Below are experts of layer 11 (counted from 0) of a mixture-of-experts language model. Rows are named router (the router's row for the expert), gate (a neuron's input weights, with its number), up (a neuron's input weights, with its number) and show model dimensions 0-255. Each number is 128 + 32 x the weight over its row's rms, rounded and kept within 0 to 255. Numbers have three digits each.
After each expert's rows: a language model's description of what the expert responds to. This comes from a sample of Wikipedia text that the model never trained on.

# expert 0
router:158199097159103154169141215127099135146119127136073096134068112117145106173095152159079158188151124113156141092115165111119092089132064110142075181106166111056153177113139108157164119154105128126150086153171198129099104069153113130129164155166087131109170091122191134144072075073077156150162186067124157098145098142155172125136106090070108183083173136175156160160123142100138136120097143156101118132101187126161076184118157118155069150171140108156106151092066119164127089162188114141164106103122115132133156106149077135154140111095114114125145116120197119177152127122126091166152122116104083127167123156121119125122186114131088188151158152113102136163132108135091126141111208155153105116217088122148119090170119102093082099191138120142136171106114114168134099114122138
gate2:127152098151081118066150095120108111133063093172165084129110119097175129150091081121192071138125119069167133111108167084091178151145181148162215107117109118165120142128115140148170164115099113148127163098179172136164143117173113133133102113151113113106179136136115119126173124171111136153104151114137198197097097082106093104133102125113131124073100082131160101171169084117091138124126105121077108136138114109093160147201128139115103160089105138028121081135130116160151058166110134148086070122145120147184144124126144136124138150097130107152157059114164070204093169055081155148145130127122103150111139159086163164139085116120126111120121132134120025113112104180175130162202109146110076117130149129143141146176085162072105103134105134077096132136119084102111083147074119
up2:119124134131138125181095192103085117123157121121123171148112096139106162152148150078114126140107161114116078127134111135121150058118122078135148175153142143104068143101107104118078143165150119140205138117169101185110145090097097056070200121122129142125096089130117111131076148106095078096158103086131090124139127142107150123136119164089127106142130177074083154083133140146172124140211115098117176193167132114095182133052098164131124075136151126192105115080161118105106147111118122173092157157111160111097121103138143119121173103104141119143076042066100099134101125219098088139108164138149094139137167148099129129128160104149086159194182116118150182066094145153083110096043173134117128144148124104112124067132164103136138138130141090149136119089213182143167162076150126
It responds to: Line-initial list dashes in infoboxes and rosters, table cell pipes, plus nationality and regional adjectives such as British, European, Ottoman.

# expert 10
router:095110168138082096076107102160132124182126094149108108137090132128204142073116147095101157143165114161111126110151109137185147163121118132127170116093095133144123123131169069139104152130153076129189123076127036162159096119171172096099125138139061145126101151097075097099098129114067114153168205152159177127099126100083132091070177141124160152121134149167157147113158133084124139160113062168190101156155141093108117187072131130128109135157110106149115118148184113130167188140155113068165152160158149118130096132150143127080161054137129119140134125178081178055161108131158121085168107146115081183179139125198139126137137082138169112131143096114089115161118137116142099111168097134093076139168079155212147151165148116143064141087153151078123144116149097093103152171125176
gate7:174158191124137169049118140157122114148147121129137087122120151170177112096076090141151098096091064124118138140128145128100091130149149112137126122054168135118082129083100147153152184068205141117079120120179131109134084122150127099149175107123105140129117127099096087125125139158107087114128153108129127096178155145118147166134042092129149141157168135176070147101167109158123161169083181159162127129103160100149155130110164126172111127096124164157103175152146126113136132146163095100155086104135085125116056093108142185168078131136103150116117061162119189096097127175145106111103159154198123080206156118129118172104127169086136132149133142119075112118196162182103083158140154178166115103131106165156154044113166161049099134189154147120167156094111126123137059082171119
up7:123102008114157076112101093131159112071068128109128148137163136139121154072121155117088138086158131130087118124119129103153163160132082168144108138144141146163149096206118081133140130199097155127171082111114124078132144133157158162096052116125108180171161156147105138158135207113127141188142107122128100102108140133115123131088169136100091119101103104141096129100138131177139127114080118164063108142119096187131118103159169160059118102155106169121147149095153076066100122190101095110129105134189200077119119182113170133148127115112155147115091153119094103173092125099178178098135134094124128140109191088103142109143161146127116075157093120144107104115091065155126146136158113100089136186074097086119148244084123095131103093091159155082164109136168104115130100146092128
It responds to: Line breaks, == section heading markers, and infobox field names at line start such as Born, Location, Coordinates, Website.

# expert 2
router:196124108103109085128083149102132102148146173149082129083136145121160085162153145160155032140108138110085135172133149124108121176122141160074108134152144132065119173127106105157111104108107143142072137159103185115081168131124106188188152086085094116151132104138173088147140134074068130127036186072156130118183101114169117098107102104137109127137040164144107120164087146153154129156113113116162109133131111148145115108159160157114168093156097117161092099125157115120158195161058149080031129159125130138158171129107127086190108104114118095133132064184120121148107070114142154113122147073104178141131137136110151075129145122061163142142116115153137159102118106088113130140117109178114162117136160108062107065093092117129086154147181104187170118106167190123166091162146148
gate1:107144054133129104103159227109128137107121123134185169118136186172124116191083151120092042027153147153141149157092151130091118128108111150085154135118178112142153082181135077129164092158158132136103157149115140052160154094167154127080138175119126169107169167094151130143143100152159055169123143154184157163139140147119144129148139154132131123104179128070155124135116133077107124130102110124099121216166126129222148103094130107124100110136133136152141212136114115150115181147106145133118104121120153104107113104125190113107090050115111101067087116155144131130155155125151126156102145105100123166159126148091091144093139136152139094153082133141116127126171122090108195090127094083134148194108166129123146121115161088123073104076072120109118093172160102133076139124204194
up1:156158176101165046105152128114097128174146187123165138188080101136122096111104127139177141195149149140178081096176119092115137077147119108131143096083140193119198160122079114100088143098130102097118135120162126162162170130144162060136115113171152157135111134102072101143130140118121175151101128134206108157094199087165112106107117145124057162126148081127135104126187105170071141134150127109142185066134065120118179159080152118154174155182128166050086125071058133145122130112087142158099124146091198070174135082123113096150161120128181101110141124132107162127118134145126125126121148085162133113171156112068088126102082139096132092123112109103135169165105123122125127129160172079141139187098087117104146116109179138150097119099128134147141182149128149139141171056069088
It responds to: Articles the, a, an after prepositions like of, in, for, plus colons after infobox field names and award words such as Best, Outstanding.

# expert 15
router:089132148091157146084123058192147093142118090152133134192192105147140191128137129108176158143111151101068103187122128132143126181160156166107143138170122155125152192073168163110106116156125151107140176109144117152195103153096171072139170154166169148172138134118121142147105180091132151105158147135152117095110120145101084135144098141119091172074122107183117073115078107109140088151072175164142138127117078135109155090154140121130134073141104151130121085148141127136149105098166178089176137135181127124114088049104173135127130135149107066099136134065199146083177174128079103148102102130142147109104100134162082145147149129170146094143131114162116106095163156168152125142135102075103114167101116198127187058126076097111072095106131102159115077122122091169151172029135095
gate2:084126132117133159136110120095132150143193111077126145154162143148116172100150139152141145121155175183087105112137135163098114107093119126111085118147106144129131199161144135103130186161156072140091160020161159174098138072170103171116109130083167185241142086147136122106119129180133157126078137077116114172153170112204121117061076185145066157118108141133166079189159141141124161102099126132125132169126073117128091086108098159143134088108104131136130117134126174138103130102131119179119145083130110133165111110146083088206090135085144121124116148139121080136117087100081158160095074119121079030117135079138102125130166142131058098151163092145067089109122160121147147157121157104087132145172152115151154116088081112147136141147195141125103145147132182138164146096168092
up2:172149124126091174131171092134183162178118115117097159106136121097137017094125080067119147135119111123147101123126162102124137092125112128147140070133145132063145127143098087159169097150102154132203122138180109120132140100126147088110139142140147151084069147128140054127129128108159117165136158172155156180116108155075113174149158114180118125144179165111090149115161141135121132123083160145159064114176179147157141124149151077114147085086130139129154100133167183080108082167150118072106116144154146122138112122055215101085136195135092114065055143098125151149110167136100111184125144153159149149118140161116110067144147161158164106128122125089137161133129099141109124147191135152098084075149063202132155121194129074126173186074150162088108092154141105134151133079114071
It responds to: Single capital letters starting a name or word right after a parenthesis, quote or comma, plus open parentheses, such as C-harlie, E-van, L11.

# expert 14
router:128140168058081118142138098116156124077135085133151125083179157157049138128094131161084162171153140128146118166073130163174133148129144158146100114088147120113071148155137133111167184109145106116098192121131097122139124106069085067133148094095059162139133147118169126127140140118142154063169108147128119149120120155119085129180122201184156139158125136059078079150100074077100112145134155126115130134120171077108208147119088138100117181127111099154142164098173131189065114190101085173170106119087174133094121134050140123120071157135153149120090202128114118174141108073151124109133080101124100103156164107176098089157141107145122128127066159124156149147126123143172138106111128103124149125135180125188168157107173144113063115154126135138050177134135106146092096077114187
gate6:161117058090098103113087104179142102134144199093073059131114115064108137151141120093171098140156106146151128107104173087138114142172124162113092147151112098099144092175116101118102093093069098121090099154081173125104104118090090142118154136114112124115140185203065142150146108174115126122149136172138129144186152126108108155192114167138146128089153153134122169183106117158027188132169094109101145147115143132109165102165099095126110113117137096199146151136112114142169156125133152085128094152161127148139151123118113097155163197128094117063122142156091110187131134122121070120141079145084161139147161120137147202108166129152114194147103176059136093138101100140158115151108157113069104149117153229133163181126181062151079135112119090054135137127119111057118137125116136
up6:125069116148119097099050121163125117133163190062117182034122164141130139145108144136183101090137139120146168070120156091130109171096119154108088167111129076136180058130167097150149092171133090135150144157126132161123164099148138118138114136151077112164101126141147126139097100115156081124143137169101107150154134118098146154147158185081109166163101154143077144135119148111183152180124155107082145073147139064168124155114168188086150101071145119137110116104106089175076094088123101145121148088096073098151187112084054109108087129118120171134076139123178148120153052124066123198159178118136077104172153086094085143112122145150076114089172143155129140128189103110103139087129116078092181146127062174136103112085144144129160136150101104086144089142118139114139092147177088
It responds to: Word-start fragments like con, pre, Vi, Ro that continue into a longer word, possessive apostrophes, and nouns after the, such as House, Stadium.

# expert 9
router:185132089175118154131145103136126128100103099084126135121120114070067100106150141163071128053090140143104141115135113120136109073147140134085157063131138099182111153195081147126113127129151089149138136095090078098048116140122109244156128105067174147087104123130194143157126112127148159143140114168111135146117120107164078106113116143093106132123076188080067141091150117131106170153151202084115138112119108108109133138147120107122107146170092241137174121151105090160111103032127148093193070112126164084128122119110170124159142074106131094121105178148136155083127126134095127118123120131110092086126119166184183163128099114108148126135115152115099150142138149130058161156148129126138194116151127134144147173146117161143140138088141181173152148143104157157091175222081112
gate2:159157162175124143112072024119032124080142165094110128161082116138147117093100117091100109142110159114141103142146183166145137096118163159128121223177181158135075116136123113150098087186140071111138140139098154171098070152120145153183183120119072142109032141116135155112117112180128059174153136157129122131181086085105127130127110116094111103145110148081083129184134147114175128101122136153140151099144154150144089147123093131162112121153133157109160091151136152091099131100118105177100086134147143069186095180118157167104121167134118159142173204115144100130110121166147140170199143127126147090165134173109131109065081133104157102120070130173139118097094131155115090115122068119116108147162073158085155070127098088103107147125079153165157132195111152110096133115168154
up2:179107128146109109144152108098083111156069170154164142110165120036143094089116153139123105133157149103143050125119161113063125155162085190124156097117199171069151136126171154094142155107123145131133138153099101125098160173208138151154045110118118131036108073091143102083110121133127154083144153139156110122174112135174174114108144115121184123179117143084110139124119129173100034160186114145127121174153106132174108186104114119169138084106088127081172140113142117131156181122096109110155123142160126083168145120183157120179153146198123121122110155149124135105151191112166164140143146146103138093152118128082136162160156160119069145167134110102096163141103213129107105159170090118083144082121196126165137151181114090132108169110150111184154134179142163120122118124134183
It responds to: Past participles and -ed/-ing endings after was, to or be, plus particles and objects like back, away, him, as in elected, played.

# expert 8
router:090066161143110139110117123147155158137156118145132135170073146164041143069127114129189109173100165111084123123142170101061148174110149110132168122118148119195132133114102112169138060136135173167117107096124175148140131152133086113080123102118143171146174100096130124102085136132165120087154089111092113152114090108108136118167133082172147107103101123143138125149120104169154133188095085165107163166178132156108139137096178104168119112085155153159174175102099133143140129107129087091046163088142082123158106165077104192148108148152168146129127191158178150058106171118080086141176096122151104138095189090127125156147081129108080126105111148124136179095114110147102116073114085155185130116154085160136140175116117133192097088177100178068117161092152183169085109044142166
gate2:134062144065164132145099179078092125163143146099139133085165154116137114121139146091091144118123098156173133077121122143135149138092127072166147121071067102168084132093117096105172152140088092130118178095138125130093149139135089179185164130079127173156187106127135121137136177150124140093137092115184162141141107142133112157119179132150136128138129154099065183115154121120110072142136089121069086166087119119124070145117109158122129070157148120123110076126063085166149165156136178121139145137083159103180194172129128168173167095099150104123089197095145071121119166177150179136069163118149072203128135153122106103125122132115153110134092146095076168208170195123139118142100126123045147128103173120176175229150121090180107134167097109137120159136104149128124139105132129
up2:124134132160141148172171097140137109090064140073148132180072144089122131128063153147151092102107174098146095113165162124077092130110103179130193102145133170158115071125140103108110088104207110111128123141134138148106170180181095166097127151109076126129121120107116154106063134154153118130136156143058125113086158149100165108153122079114152080129131152163108067081091120113167172131131164087121118088121140144179155150089087076093120154099102198070104070120152181136131114084169137166164134174161111165093102133137124122139131179148095108131123124129150143092157032074093121094088074130110085090102081150111177126058085100175092143137104100084138149086101117173133152123138143100167072090130068130170130091143105157049156129153136126162134155121189122163120179143109159
It responds to: Standalone space tokens before numbers, units or words, often inside tables and lists, as in 16% rise, C-1 500 metres.

# expert 7
router:146055077215194136135157104141112130106154059112144094158133159128167125126169119130172092180108124123153129125118125120094113142070111112100143117137078124098123111069134101093118126096134115160128123122101096113075141115207126120090118188120142147177104167119192128115150075086056121142141178111150166138118138140114170128110146132152162127108141129110142134105155156186097117146114082146123143063189102131091066112120171123161082162108168080081110156125180114130138130160149151089197110137102116124127106135101084102121113129078157135168124055158098071164073112151087181141104177128129071139166058096055119110138109169131107143042189086100139096116167142142160119105134096114128116108089157078178139075145103181135154145097096135057190080144137117103093151158138113
gate2:142131122075099134109123169133201114077098099150128136128131151090095082136155140049159062130164127131128118139116121159116125166129094081101139162112102101133158127123127170113114120132169111138096110117112130091159126076083105151134133091150077124100094100077160111188135134153105107096084117082109097146130095120178113121135159106122136123186067108170110158081187094220155100125183132162122154184101101141118189116139071149071181112144123128157090142147124093098126138155130140107127095122117062097149129123169110054131073162152067156131122100110133086143134180157127071194123187132095124174216114123104160150133149132075133111065142081117091144160125107156141179175104093116147185137078066095096095168146154112135192096115106062090178114147161118095116084098098176
up2:096162117075159150185105159127101113125114131152103127121168144121122142083071171101190087173126224187113106104181140175119135064119151108082132155133088123059054120109107082119140111069133112162070078148092115118129144132153107123120145123154196137142115115093110143157101104131164105150124137100154126117133144179118058080074126177132101123165130114115095155181123084131201112141159094114191153123147142095137109086118113098142082093159145130162193073113135141127082083110109091074057137142058140133097096115150115183148082132153147131079148112135067107112130161118147098140137149084131125113093096153173152133144164084086131067183139145095145157153113142105134132160133103131075163121133148081117093079105124181166114152066167168185147126153062088142134127069169122
It responds to: Sentence-final periods, semicolons and closing parentheses, table cell pipes, header equals signs, and decimal points, such as ")." and "32.0".